Weights of a small mixture-of-experts language model, trained from scratch on English Wikipedia.
Size: vocabulary 8192, 104M parameters.
Below are experts of layer 3 (counted from 0) of a mixture-of-experts language model. Rows are named gate (a neuron's input weights, with its number), up (a neuron's input weights, with its number), down (a neuron's output weights, with its number) and show model dimensions 384-511. Each number is 500 + 40 x the weight over its row's rms, rounded and kept within 0 to 999. Numbers have three digits each.
Before each expert's rows: "mostly gets" lists some tokens that are sent to it at least half of the time; "comes before" lists some tokens at least twice as common just after its tokens as in all text. This comes from a sample of Wikipedia text that the model never trained on. Tokens count by the router's weight.

# expert 4
mostly gets: ";", "\n", " -"
comes before: "-", "|", "\n", "  ", " —", "The"
gate0:547487479448502472492456475501487486493517487504475540524518580472561534542549473464495455620527452475491520502490505553493486487459484473508504527430566547501495449502509441498458524515527491536451489463488455505471483470489430556506592526496491466518554520543547536474522452526488505530486481496430505426371618558472457475551540496499499498571488459498488551509502392506545480474468
up0:467426505523498462435503418536504527509464476544493544491527568582559527485513525510544503488493504440492476527536517432454420518471456553481465525448557477445492479550461587428506469518531481447504447517465482449513485516531599534487507557619487476493486562448513510526471470459537519500505511480523521445448534485430510534451508469529481514516524487557538413492475493494575514459541
down0:519517564471466516443560486450481515547477552504405512509524534459505414529465467442527546502465496495501506472471465466594448428481477522507463520518502450527428458515545518495445532467470488446570617592516509536490493468494491490494513533540555514587505508577491440483476507516530432444511492558535540449494455510342493482484449506518469515470469518533448459478513477490528472521489
gate1:475461477553519471514445423466531478543547510499460463487477465527558445523475494535502515471532544487513491486545450513476532564522415449529505496530519561467408444532516494485483455519567457504586521450454550493503436491498472500474538535492516567480544452495494530525474532489532540479427464429523481490493467445453468445524476512548502449524570529444439531474552547539531508555560
up1:442549535520496466506488578512493497543518433524487500589457490536438482472500519488450515509487539473440543520520511518509546512514491549483496460487475478519643518496565499596539499460489504463540504479418514514464551501558517544489436552515541463493512529522562538446513483441402414504462515549478442484465539511502510545455456509458515493508516493463522480439480567470411422506530
down1:555451485528530505503584526488545477487468501487476567511441504548538537461523539572445508480498499558502465495446456567429568525480505480457465460478534532452591542494441477514533480497469473476469532446479464476559491452506523442481493542496591419510438550510478480531478521532459523504482549586468521550553409521478491520531505512479462523519468542426521457519466473460524468519484
gate2:504452493468531516448441334466477501432476421501528512473492521554491456460470463472556467525517448489448538483470543495425506484505546555513457523505469481551524554451542480408529517498433490524510501445492517474466549562495492523453451485475496505503512529497473492480511486460471472459462509536449529482410532451479487489456503425541511475511474446469425464515525501504495502534521
up2:473418491430560479490505423535448557560492442520543506544378432494530465448516532475471578587560533493512504494500513569497521548440526523476493504444466516480500508514507534466453499463511492546459547467488510522512421502483658489482474523476516465434516506506429537401560594529433530513447382507523503533497569496476479415443460446437443515448484491541484529516425555535416483482492
down2:456549474511491483537527548495549527516498499536503588491464543508520512472511454506558517553472517467539459564545500490480522584525493487482507516533503501478521493533490523462532500515499386535534513564472485489498514418515553515440428490500558530480541493539495476457473430444496492463512502458478488516522509581497518481526532549557472513507544487525544443480548504467510502502581

# expert 2
mostly gets: ";", " -", " –"
comes before: "-", "|", "\n", "=", "  ", "The"
gate0:480493434451511551505647515513454485491467498498567456481436480567524485486522518433508452571480493506492530533471550489554460531498465481477477521482493516502468477477471539513511458431491513463500482545463446494421472543510456548478526437550553457468466476491544506483528466482617537481460420527487472525508446512502456566555466501478436537484446493496504501498500526499505558480521
up0:511532405395493494520483512484497506524451474438477463470458438505500483536500456452503504493551508478544507466529484470557452500522513459436531524475414461496528536519459483530519490404521482455508442497475460481528506429488494478521488503505486491566485514454518428523495507539472477510553450522445517519468448516489521555524518509521521486464508410572517541479447564501543509522523
down0:568556510467513528462506507512497420458464536482465464499514470502466587517495550421509497545536449551462465490475510532495477459558498536546619528497493565528547493493535468471406492504496444453501479469448527480555519470481520489470469451508564493533470522453465600479536476446422528523491498507478536494468477440436496484528531480495524519501487503527485544489427512475524493542513
gate1:533491538496465470499482501473434443515485478481493520555544443525508520471505519495528514443548528505442494478487477480498561531512507435525539533461539400492551530457497495438502440580517475470508487454459561458442510518527515488481538509511529535410455453516468531474480527596465468494545534439478431477531543502548434521448559398476532550524499419485478595560469462484503534471440
up1:516421487497507464530517436508478523496394493559435594549495555517608494530465555535477546484438495461418517514458546439550493496535483531520544577513484466467548558546472537426518436535538503475533502497454535462510464515470485565491436556597523447466489463470536506497501477530497539526489491497547493544449502466528486536465473516510485527532527473521464469536478459441538499553527
down1:466501420466614511559518492572464492446517473575550474472538424522485480504485516446540477570412488542570515499545461490506506518472494574489496492522496517461528514410487469590511511537503523422586424483497495537493473493464553520501471496575507553532549490460508507510460519458430503439504511443496538514445484470433528502510477566488382553421570502547501529487512447460554476528535
gate2:468513550523490575459482522480493488566494557518448511597451491529475528565498441545476528509470461583478603513460524490501485513563531502553470466570540542579438546498473499454457457553515540506462495528479517436488538439535483454518462477460513479475486484509541554539525459507536506434525558501512503482531525514403527546548570553451491553443569517518532571563507461542539517456507
up2:464508537504484555488530532436587437507472536483485443492448492475500485543470522437484519489528494506496526485488577493499477491533466535495457529479486508529434499497504530519511489592545467406447504464528510519550558472509549473470531543459491464440525541490515521546477428521535524477459502429478575532516435485447484445510476445475570499516488511518466535520470454502454507483542
down2:499548431433451559503515512489509550547507522537540511571539462519442465523537441551432495531505530460548527477478485508530462474474496438520414524559504542514511474476453512510479505513503447465533553502462528575516484546503525440485514460516517472461474515479441590488423471522518546502543517495456531493410479446541478499550602483474541479419429425492478556506505451521505501539497

# expert 27
mostly gets: " Force", "BC", " Coast", "ics", "DS", " Racing"
comes before: ",", ".", ")", " (", " and", "\""
gate0:518494555471426522507454454526461516490535480604448530494480471480423495494507535461497483486495461450471478468540512504456416453471477507541524490467548557541503461407497557448483507465470498440459462558463469476469491495462464487530521501504418473502495503438472499514519482499523494506442498553514494506499507521480526558531453588446498577567602509457500488486540535582538538514547
up0:500467500530517433469545577591532502448533485468548498518547498426521557504559514523505566451520535407481423407526512444480502480451489512509474445458466485500599540497449486412445447513430521496381485532493526453524607511511510486472435470538450525546513527524498514524502522527556480474516476537547562506487505450632517541517496502496499497527464504471428568535511520474493508528501
down0:539496512513513558457456578505482544448530491451489498458469458465394549570495618519441570524493536504590513501468462575513532467512510523490475437473508510535493517496472495548394511472483485503549441531505600516524507500422504511525498483555518583537440510484477526485482572533510433456451432478527545579517489483394474500499483529544485450431500482454499469444514498539525491486512
gate1:525542512412434454527463470562535538475514504603500484585523525514433549495482505498521528527564537526539489462559554550537535421500525442499461438455499519540514589462603538461571573514512472486476580553472522521514534522542494498521440440560537465420530482488453525528507421491437563447500491531458460568448539486468504532562535498467524487494547452555557561531493465500519498470508
up1:529487494549507525480529478494494415390469545521416438453477441475524539592550505517513433491479500476538534551533483455472494509451492503486488454495515482490469499542495542522496527489509485536528531573505519465486433438503471515523396526505561545486482423530500515435518530502558482510480533530534561468492541480432435479471527443459469401446467496467438536518532444484549523469514
down1:509508536513439495508475505476509499561548538512518517481455538518484457507510540509601539548513487502552484539471515557500468524545485527510463655587480532508513568464516421516404458505550493519540495423534484454508531511510526496511472460478482461470515521514457560514483435473547502475526541452587517464422539494530555517532450557515533459496522575468493498497544513446392515520521
gate2:486533482506551514513483518458495498517545529483472494487473536523455542524464561520496460434509547469430377449528413450491471476582473562505542448431487496481507460537405582465536465459514438513505477554514498498507481521523461546522417571527528445510506519518562453483486534462499524501491508490494523526512447456515536551478503475530441484434523523455425568537470517560489504403487
up2:510566502528479480500547522603566514612514501532503518412488498481514575490489520486549499450441538551573485448538470515446517543525477488460528434504478539504445453505561491507493540509503477463489423500575489511542480535522485467595490515529547551523479498519521444510457478466473568493499452448516503498474503502469494495554485495537500516467474526488517500503542497553482548491616
down2:485532537481503559533527484507536553479512520508530501579470413527528554533562515551503481475556499505439480473499520490519530454447546498464495484434461477428523518580463442448451536510496565464471547555477490596553484486519512506494482492547474461518489526528498508470452491561514492495519479424481466559549483493463504434490465503456489471453549451603590471542431548464508465443454

# expert 1
mostly gets: " –", ";", " -", " He"
comes before: "-", "|", "\n", "  ", " —", " \""
gate0:475541528533500517492472482528440478537510493525487459431441460467479514464447544386529598514516506553547508523519459467478517508525540529435501436558458413507493490466523519486566544540556453488512433514450526484488465513463480428419539535548459509509575522513556528470490510519548556456571467472539537495551503461471587497541484535446532535567496512452471560489462445533500554528482
up0:461487435497388510490491469554520505460471507544512541478488517524494478488475500488495515521470508544530502509542572515487559531541485488449492544552496495449494444488558461496463480470475482473470480404487464502509500502507477407536493563520536549430479494442528504532473556501516475510529465541487395473529523494429500480465528494517546604478482410459514501600553561518495547478505
down0:496493456518522503527538445479481512498482482489475542454587485571530459468494469463453603457463509538476485472494518518504488476436487481503487527476542459515503482503498504506517474505475575553490455487499501518463515441498509409535503479546568553532499454513532510548498554438520472465473505535552501586514538562499552487535510501552487480483549566533539466529491545557409575506494
gate1:581524471422487556518538463460495519428500498512509549515436493438489503506537535511442561484535509549536492509494549448443511425470518453528575495538500526473506589500523416473527529496531490562543539471463507520412430454525465492486509489457523508555514504594436502481495404470516513543554521571471452567511526501493478468471513444527512524530460495490477485488445476473560495577637
up1:471526514495558541549552451476490550524469518511486496481454569440429547480476533398497488528467474487536508477485478549502543456571613505436455572404446539469542506554443512517503453547501542491515476505519517490504496471460543529477462503580485475459465569442520571514466553616482476452443481506509521589573467489534430479484488473553466463532586490581554498472488456471506467539513
down1:448560532498522578493462539559538478503532528496423488506550503430514568536466497480492525490571548502463590522534477510502502534446514499452459544504571516478476419522526525484440548479532468502489515539518484467549545480482487460443474510471432497467513492585526486544466523506475464475544473497483520544530475496522545527530516524472423508503541468476503471540482462463552444478469
gate2:435439456528538494551536527531435522524484473558392482489548487470503450466506494471534511473524467449460527563512447499480483547502481544484535580549530429514557510517602516530516475463588505466544512517503495500531447415549455511554537390456483526515541539486418439476497570484489436480522481530473473500555520449513473568525534432497432549521525514536520517488498568449452468522511
up2:485513491529499465492448408556543526556522584471597488441481471607489480511578443462498554459515506521575525480459508532454503515561476522505478508527490480516499539470527520481511539534563510522434461552491489593535516527389521409520484441527496471413493521461498475484526447481510572420493490456542519507536472528479508498522462489528459520501484449535530492497586539459500438487507
down2:496523513503507544513530483459563525430521528498508484554470499499541447481485431495498551511448565488539522514469445500562409497501599462464510591514574402506513411490461484602542547435574482531496462551487458458528453512643522508500434516524490457444497463538492479500452448479532497463464483492496489534486596483486489509530537420427546505487547550547499538412585497500507492525410

# expert 34
mostly gets: " loss", " returned", " Title", " Class", " moved", " founded"
comes before: "=", " of", "s", " in", "The", " to"
gate0:435451521473557535500464501494423433454499545535509489523449492512497468505523424484523547496520501492568523494512447515530507520483504519510524468491496524471419538535519513439545540457573496501532481467505523515505461577544629495533442534547525470501539419539506558507461520530501523472565473533491489498539479514529534482424459541499473437463557485558502502476477533564499555524584
up0:462532438531503451514442497549409504534509493558495484471492410481464446530481493496491481581522430520487484438471536454483507498592470477562550524593448546558478488529480476455456523484464523529495645555473487474583528571567536508561517480530527565500473541458482485466463522449534496463443469436536454529493467503454484542477450515508480507546544483527460456432467482487550490500447
down0:412554480526507496441500516518462438547523537551480503561503480525457495512465524485496542474466491516503600519605445565433540505579487534508435500461472445515558605490535419462524502524454505484576513524509539501493470554468536513590537500515505533475451487479472374481487519507513472495499490491621515464564472493493576476504452446541520484451609490517501560490482574479463485433521
gate1:435554490601541551490530472561420575584442496481403496539518484459446503479488491460505520476537507463519516525440496493457445513494519450549451489513500484438533451441468562482515476469506504491422456539491518497476502457517541490536438528570480573575477475539467478574501495472446533497459527544486493474525465520536489503525452467610425492495506547536476562486481532515424490544536
up1:531580503428519553455493425537466455504502566549486493384476528518533531565529527481512518504485523460516482515491486432503501465440454488539505511483506481530485518509503474516458551439507491555491504462490552541519505538483551488505455492508578518584535469451435487504514534479495466445450441484501556480521503500466549516553516486483477622493495506507500532485492523437508520497503
down1:472513515451474550459493506503487461429511476486469444506498519533525554589458520552476447528483499455574535488445560531467505469506572546537487528460470558546464488435469473491519608462476435511435455558520469537460468457465483543533469569496415493512470563538532494491610486481487488500524453483565501500491485516550536507513485495472518409532528542466527523501470471481584475527547
gate2:523487543424499484524454544529400550455510454478547496521524495529487504450452492591510501549529511550552528500437480454510509462598477483513480458558541501430546520507482517549570427526535511541483552540490497540475503553526475548508516474445515551500543421478486453507556522456525468456457513506421444455491494491553474549412472487479502548527530474492520430511518456446495476494479
up2:482472536489532486464474498490513534467467515456585553438464495389518466453444594527509527483464474459434562525454511509491525470524559509451427559499489517469502506579526473481541457578538492511489520480449467463549506439593526467507451517514535496421454589472496459497474483457514516454538544452452491570529491421468505529503467419479464499544435491549493507495498466505477472595497
down2:545545521525489488469505440464508437457544551538437497500476551484494492442479477510554497437415549478467542465491508524423460522512510548566543557495598532471513497559527465484569479530460404537479572496441458446525487473512517527485561524502515494501519498478473481571474497589509418510485449560475527567506492455500454510481488468551461523551474514562552530548473515462484469475470

# expert 44
mostly gets: " votes", "olution", " died", "ify", "ase", " away"
comes before: " of", ",", " in", "s", " to", " and"
gate0:493560491567502468545419441511425514587470548552597415575528477461478506503452442532499584483529566567470549493505525528459475471498471455499458485556526416484469505490541501608498522537509484535537466509465466528496508474480495433520405461503524412490472482473506504428423518544535430521519487499384430550580517557513544556537469540512441489494506444453507503571510506509487552476457
up0:521447472514477515516410464520594487494567471513469472564516450477527523472466451512503576496515466485544526537569538472423446544516474508488493475542525428522516531419513483551443486493437416529556526510456515546438514464487449500423508449443489468524492510523446461541527500510539575534472466507539499411462485489496501441442460487484548523504489516565488565502517476561471545533490
down0:494465509583407487511343449539520506485456477557534605504502567503484453441517443533520498484529507474523536599523487577479444481557511563447472486505537493582531468534492584503474501498410499477507441512512542495496565510550407493473482495473479464556527509449531547531469414503537506464453407433475552543522492547578532491569504525437497451487444552575494508488545491495487535493555
gate1:506517530556552461518525516515566579516529527507472504537457536537498503515489492442525491513575521422472483494496539533475441497486524437532586450495442501444470487482418502450519537447478513531552484486472504463547506480488443484469538478461523525444520506492483483505520535468470470526497421510543424504418544538504475489503488479498449468520457431519506527443434433484528514453490
up1:498528509504478555453584528585470503492497622492497503408442500502531521541466529461519499508476482539517480524530493515466514508488518401529453451560452465531471503474516398533499552524500586506431497556520527440537520526465464516485544450479539545553473503483480539550567575595494519500510544480501575536495535487522468565491476499543476448529452454513419511503481500479548519562551
down1:524472511429479514548485509515516512537433543545493455495584508522516495536498503551511495549521481489528479521518527501475538491506501509515488566512500451547499539501539532506520459510489495432514496468430510470552459410541478427527515501501534467521534507555539525504547461505522479477520552481418524485566520500467476515453518491447500567515498496506494507515486492540498478559495
gate2:505500529453417503507603508443550439524572512514527516554469494539468410529555462476519488550494457510470523433567553520495546531498506504528487489509456550481538456481499422566544477561485484580499443423444474522502537465521530474500492582456496497556500506547520478475535437547506469550484512518451512479493583556489515467569495530492460424525455495473490428455469537565475466508507
up2:506473495503467498524532470453546452490531530504548509450500554522487410522516502487484556505484464508506452480442546528469519601471536513543439536503437564460500438598446468566511463538420480511520481458518485494481559454510452506428584572453450563492534486531450491505484502497532499470458543507411453435508478591479473436556512619565510545529484513568484496477465529567512495472547
down2:524465504530490498502459487451596537507490430424491541458518532522459478528494560505490520508519523407441446541453587493536497485482557506461494502452425489457418489497469502436501520509571545435481524512501520474570521513625471481471552524580528494508431492445532546447492469563476495515464526436460538514485580484514501398463474484521524498467481517444477482491508502445517466525502

# expert 43
mostly gets: " place", "%", " classification", "ify", " located", "ture"
comes before: " of", ",", ".", " in", " to", ":"
gate0:538560585501501516457559510553479571512493488454537476540510505472474532520501584490525541460514528479478455549499460462476488489489486494517464481504431464420488493510517488494522428455453494501511442451529446555545579508504449499444481534492511476505496521455449522488435544425532493495491508472442544426487524538450484463541534498473474498485495501479524464489440565501567551498528
up0:528477528488457580443443499470533420426552513550467482468549488458480436543497484511458583519492478599492452427486462401486508497476487531525514475469472515431433523501472508525439456495447476514464524528485477538546490454480499447437461524467531551507467530491476565453515438540440492528539546466457506519534575519488468504558456512456553503551509446515430538538528464457417481523475
down0:500499543527499529526476518454558491505439522532466505425536456513427540404533474493503501545525485504454541551510533495439465531507556522569492536443455456552544451545491516454431511474466471464468495511469541465479499529497430524524549466474482594570514524485531515483525478529413450470503467508455553544541500462566506444426483460558480523526509537501514523578457553502452544513477
gate1:512464455474497511482483390544493562580534514389535444526461486453525514489456494486473470514559493512494478424544467491432392510427568468489535432473552477521470527399475524522525487505498536505533487450463563497472580514447497578478436511576504478503525426519533454524536493494546429555465527469491494456495540555488475465438556605500438529541503490491606599436472459512473450524536
up1:435486547465497486445476510474498492498433521478501522495453417386498513504513500553492487496519449476470449526543475521452496551498548509593497506517544543484552552506482518457497461517534449513547522500509560563528488550559549503523528573475468516516443443562490498496560574517458490494513474491500563402558508516449577434464478476479510520566514445470517528501435493543519476494536
down1:524526540557456562481469546498450503453514449520457556470517474455503571509517522420519533447484510520570510524541475520523482440550435615403487510466502489427390507555447523502484450416477517529492475528486477493511503487420492505537520433502458514549513478446546509485468449476478500427448489521501483565497545552470452577503462485529514441475537421472425482560516498469461492537448
gate2:448471542421517471434488497464464526482572501505487407469498497501480516465528459510529466462433499513465555457437525436525463442442605503475569529533508525464515492451424517522493456447462583496514456464493518423540517552528492526475465474503456464456455516550536494464538510462461593503468522527560538524544560499536523494503475485507506482485521462444450508516493461495471428502517
up2:452547515563533504458474562594526478540512519564479435514527457509422543501537447579510427502466544487466483504506467504494475468451532495474476510446465445438503484533499513506440533490500495506519524530499555447429514480439483482542483493460431593468523542498521537497487514537540592537431512493489444473534580479464449536554495512498555552523524505487479467514440446477504494450498
down2:456514543502448521527509498476538493442543597511502413477505465570517520509452490474535521527409595471514476504426554464482526423589412506511520528522543510496478524491455446542480451571489457491469496485470502507566461474535520538507478572552563496467546542469541494575525540458542543522504423489471454521482513550482513498498531508496502434479508490405513474427485464507497459549557

# expert 40
mostly gets: " States", "finals", "eration", "ologist", " Force", " Representatives"
comes before: ".", ",", " of", " and", " in", ")"
gate0:439474528521463479504488523464525533503484542528525527545577508479463514525446477562483515516509428458492507571437385545489474519451497474495498508483459483448568496507533550462477512505541497465603499561510560472528442535582487476508469541494582462515539539437520477497499473588566465591513558518528457553491493515607474503491477468528471441487479509542489440502523528507557514494493
up0:571460529474485508577553525508456518539550542553498467493551498516523513521422497520481458452467557427491496514473522550487422496470509506486496492510486555469523527446498530453508501482468466468492560498461535553503535530534455542467452507507486525479502529479468515376504518470509531403489568544390513463422522480524540500546484447519498521486476460571434510575533469521436501587486
down0:447499526514527480457495549481474459530535472502530549498490496503528510511499481531540502510544536432467510401488475483416451502521505414493502491468552565502455518526523477412560525536511458507505489501511547430483561443513499486505568547503542511518534478513484563557501521450498457469443502459494527481465502534441543456469485438599574529541547465502504494470508485521494553453552
gate1:425498478488485550422490526499507481529428492448542523487529498488496481510494542458497516486521488499496482506554397512499499576472545489492435485481544455565488539494491509473469469473410481471477468540506545503553491464514539498501462497480450544518439427435473459480529482511555485491493465526522495454534518520449550538490506513506421512441502495520535474418540464535515504478513
up1:520536483494459533491485517548473479424513484501544503515498461525428446459507549465489576502428479416485502489467486542442521509541513506538483469499449551549589443540549449534482471428457496511507543581509432522516478511467498548503442487498430543485500503502508509574525440524513456526587516541566446523520528428560478519463497454523511505533494501490500477547553488428609540529494
down1:477506515530562480499431508491476515501524439566490479516470505429536507442486475463591517491448543530547489509510484499455491529530547442553478508510516506448513494495467501488529440481528497458491466488523490470448511572549509488518484503365542497436503531470516525488503568481442612474511495528503469549526550489519482558430556475510484484477536464482434512484498519425548494506501
gate2:470470489548486583408561533519513481538548537478499559494535519481447465432518493476478473513542507522489477531454465525452497444523531470563484587490583525531531514499476538520456532539427523469445450492492506456492518523584485528482509486492516504479478505571436518522482450492515507491464488424492568457506474587492564493470460421506523419528545451540438505496435443509395456453482
up2:524528485498512501505448482504487513469505525529544444457519485490457488535549458544496473488527500543478520537502487500525507544456478439483491505463503512487515518452427504425492484503629508432464560540425509428460509471530518498407463505461469474542529486516496385497581489484467515447524498478519575528444504489507431504513480527550505538546484492507502432504555496513484473433565
down2:491475496560433550479487493513508504532508501453497522548549540487484461505612476525539442480511524433467476538500497465524483524483437509535542483448426511493428460441472476499496525464513514496533510456510480515496479532490543505450473513483537464575485473511476456516520473489479521454490484535500537445538542579467498464569427503495447567492393461566459412549493463534473482456476

# expert 35
mostly gets: " both", " have", " through", " among", " has", " its"
comes before: " the", " a", " his", " been", " an", " that"
gate0:522554514497477491462501527533451448530446500510516534527409537465503479494547542492452523498506542514501482489522571501549491468465475481505486551533545431489537479518522543491493489485510515518546521455517489571517588502497574454472472489434509404491543503521497456498526570477590499504365506455475496527513520396511540550499507522518549431472434479492558479450484555514463449453503
up0:485505564461509478506538434438545441514547451468502504578508561536524434543543530538610507495507474521516460448499458539521448475519518485505502537517503467565515480542496503533479508578471509506528539520549481557463477511508531489580542430469515461498517529543571429506425521430507507503521526455548506554513528535453534563462490506540518537500461523463485466512507473587434490524518
down0:551542463513445489504470473495499523477499461529489527501549492541499515489500516531603474517526516447494501514437500513470529511493512460492522463434462505519552471520519439564494483505563499453441494453542589529500487520454488455550543505525485470443557545554509465443465500446456596522547533544581501559505563520508530478564553469526485537490479447445541534540532520480517444542470
gate1:505593483475469501523556542487445554495469498436439455514587501518449466476552445526449582500584467485468505404518511499468464523464478559531503535531533507492521461483469532521512519470518524496500433534468473533487578502520537483495409513515463516482533478508515496507519570527482474490582469552535481546496582558531491483469484530494500429459549441536483483480436464475537453547498
up1:451540541565514467519500476481474481506442466511429435510486526478574442510485552459615503488590507487547439547472497409463485515549523506481497488454506502494541528480533445422513482520544480484509412461496536414521478506538496470534374527426426528538524420557503522523465497558525566460507484478522514514476514473487550471513528536511468512501517479492542493556420511451509541542565
down1:498495466475494473456465597477479548500560524506542554511472471485495533503502514454534533448480497562480467495514481489575482543588507427493495512479424500455535518516526481513488482511500531506509521376505461475567441534518421575465506525493560510487481526465464483449472499509483407582463579543481508533469554492477540533480572463541409539555459517387505520512487456506547493493521
gate2:473535534501486463520459515454533547502483512466536549468544527440457503533564526470501562540532494531468423437569530473505596495457499473472505529511476538469463480487552511474528551486508473531507458527548486495481510465572540396476546503507489481431512469488537474568470439410500531510507525511461463512473491536498442443521523551470553446522452516485440465468540560446507501466447
up2:377503466521550502497524503459452549510598488526490492422615467524435537532542462523540472519507523498468534455536433505469575429506528511483518563465477499509521512489439515511432475526510556508509518566446542549500531459527488547498532440487527520459491395478566429522466411516487468441447436525491467483448485482570439537469518528548533464492510451469435507480563516491456519501479
down2:473540460450511545499502546480556493536521440447441469487445500456453553567453497501487571446511460513465457462491415575452422488471519499418515462452548489550454521548514501479505464543515537511461535512494460569491496484495532522474560547432471524532425497569535483580485479546443521511520545553516476584503479421447547486504554450505481467547437514457455455484470510501511529479490

# expert 0
mostly gets: ";", " –", " -"
comes before: "-", "|", "\n", "  ", " —", " 1"
gate0:442486507491499504562504531502514499477527442494529520491521488515467506528533495467612543481502477398451496503516471511431453533488401549495507544429498509592481543482455532508549475465466503542506525506478472559470511516501553559508496445593474505541515423475559555545500494476470511528461546496489452527537453460520491499513440521594478511531548441467512468465430499536510539537455
up0:541491498455497505453436526534430467533531512443466557489477520468447541449493496508502456490462489462514433482543506437528518552507478485480491480556517525496529472456482492501522601474508561509524539557549483463551475520467503447462551547511494557496497557507496447538493542510585444474512519543531521554535567512529426515504448420442472489463521454430491607516555444451500470510531
down0:522507480521542493433547493464536511569501495405483495464522512389502456503562476569493580508477468482457461491508482491535448494511506533521462430478472458484445542493510527507514502576523474411584495458518557511452447480444523467469520486471515535516520487446482521444433513456501537488434461497561501534545419471443490465544539525470533462483499544514530484599462539543476535537613
gate1:478535569520474500457444517480472504546536493448515487562498541539520528515506518455570438582439520545572494523458505472539467482441503525515538560494531532526432497491421479482541448581513525524494487496522493525461595497539515477489495527460492508468581519552564498465502407557510526460482494490514562517503489514504476482431434545485503487467509487458468427527439466484481559488460
up1:501539511489465492495518472542427463570530464498379527525494513485493479511482450490475452543507552492591505515537484463481458454529511463506527474525479565561508515620507405484536474516454491469468534523493425455492475447463526486435464544506510523529498515504442510546566481547429555488541514469546496451535652537491483473430501516500565448508466563471446499499482478439566461503549
down1:493471480509478457493516536520547580499510581564505521536442520516491443506495458472526469498449513574510481537528548452523536464492494501580518528535474531538530502532434464462543537548497548543479516515505519523483494544521439527501484513447474542537470485480520465533504466517530455513497476576517565551557505463476472475531608505505461575404487460538408474526521520434515485486460
gate2:546478437496530563497583586571502575500523476472548452520502448476421493449513552517489482573486557495507519442457523557459484574469565446484506529519439471474533484511483533499531510590537498491473528482488487512585524456497475488453570529510513520563494530470549458516534438596571493487498579503524462503586438455462561480464496494464494483503574570507458480479443568473493464504433
up2:540451535446431507598510537481458521522500458488518496481505498470480472437499479505452487528504527522452486490619520596514461513561579454544535462487449520548510502544582499509450488510471474491497478519488516542559487430509489382527506552526494505576550480569491540441533447467490501539537554515515528494470495490493524483569522465430526530493458512508499457554443480528573458552576
down2:583473506464504481509487480554507468461534546444526454479482485499516511487474479529450492522493478487481493449470491509585530504525533447509498522501439539484501533440498479566454576501514451458449544509490579549421441531515513563412527495575523500565424529489478452507562475486497570523555536544566543472503487441432491457501453520500467479480504549543476492543440505548482496530393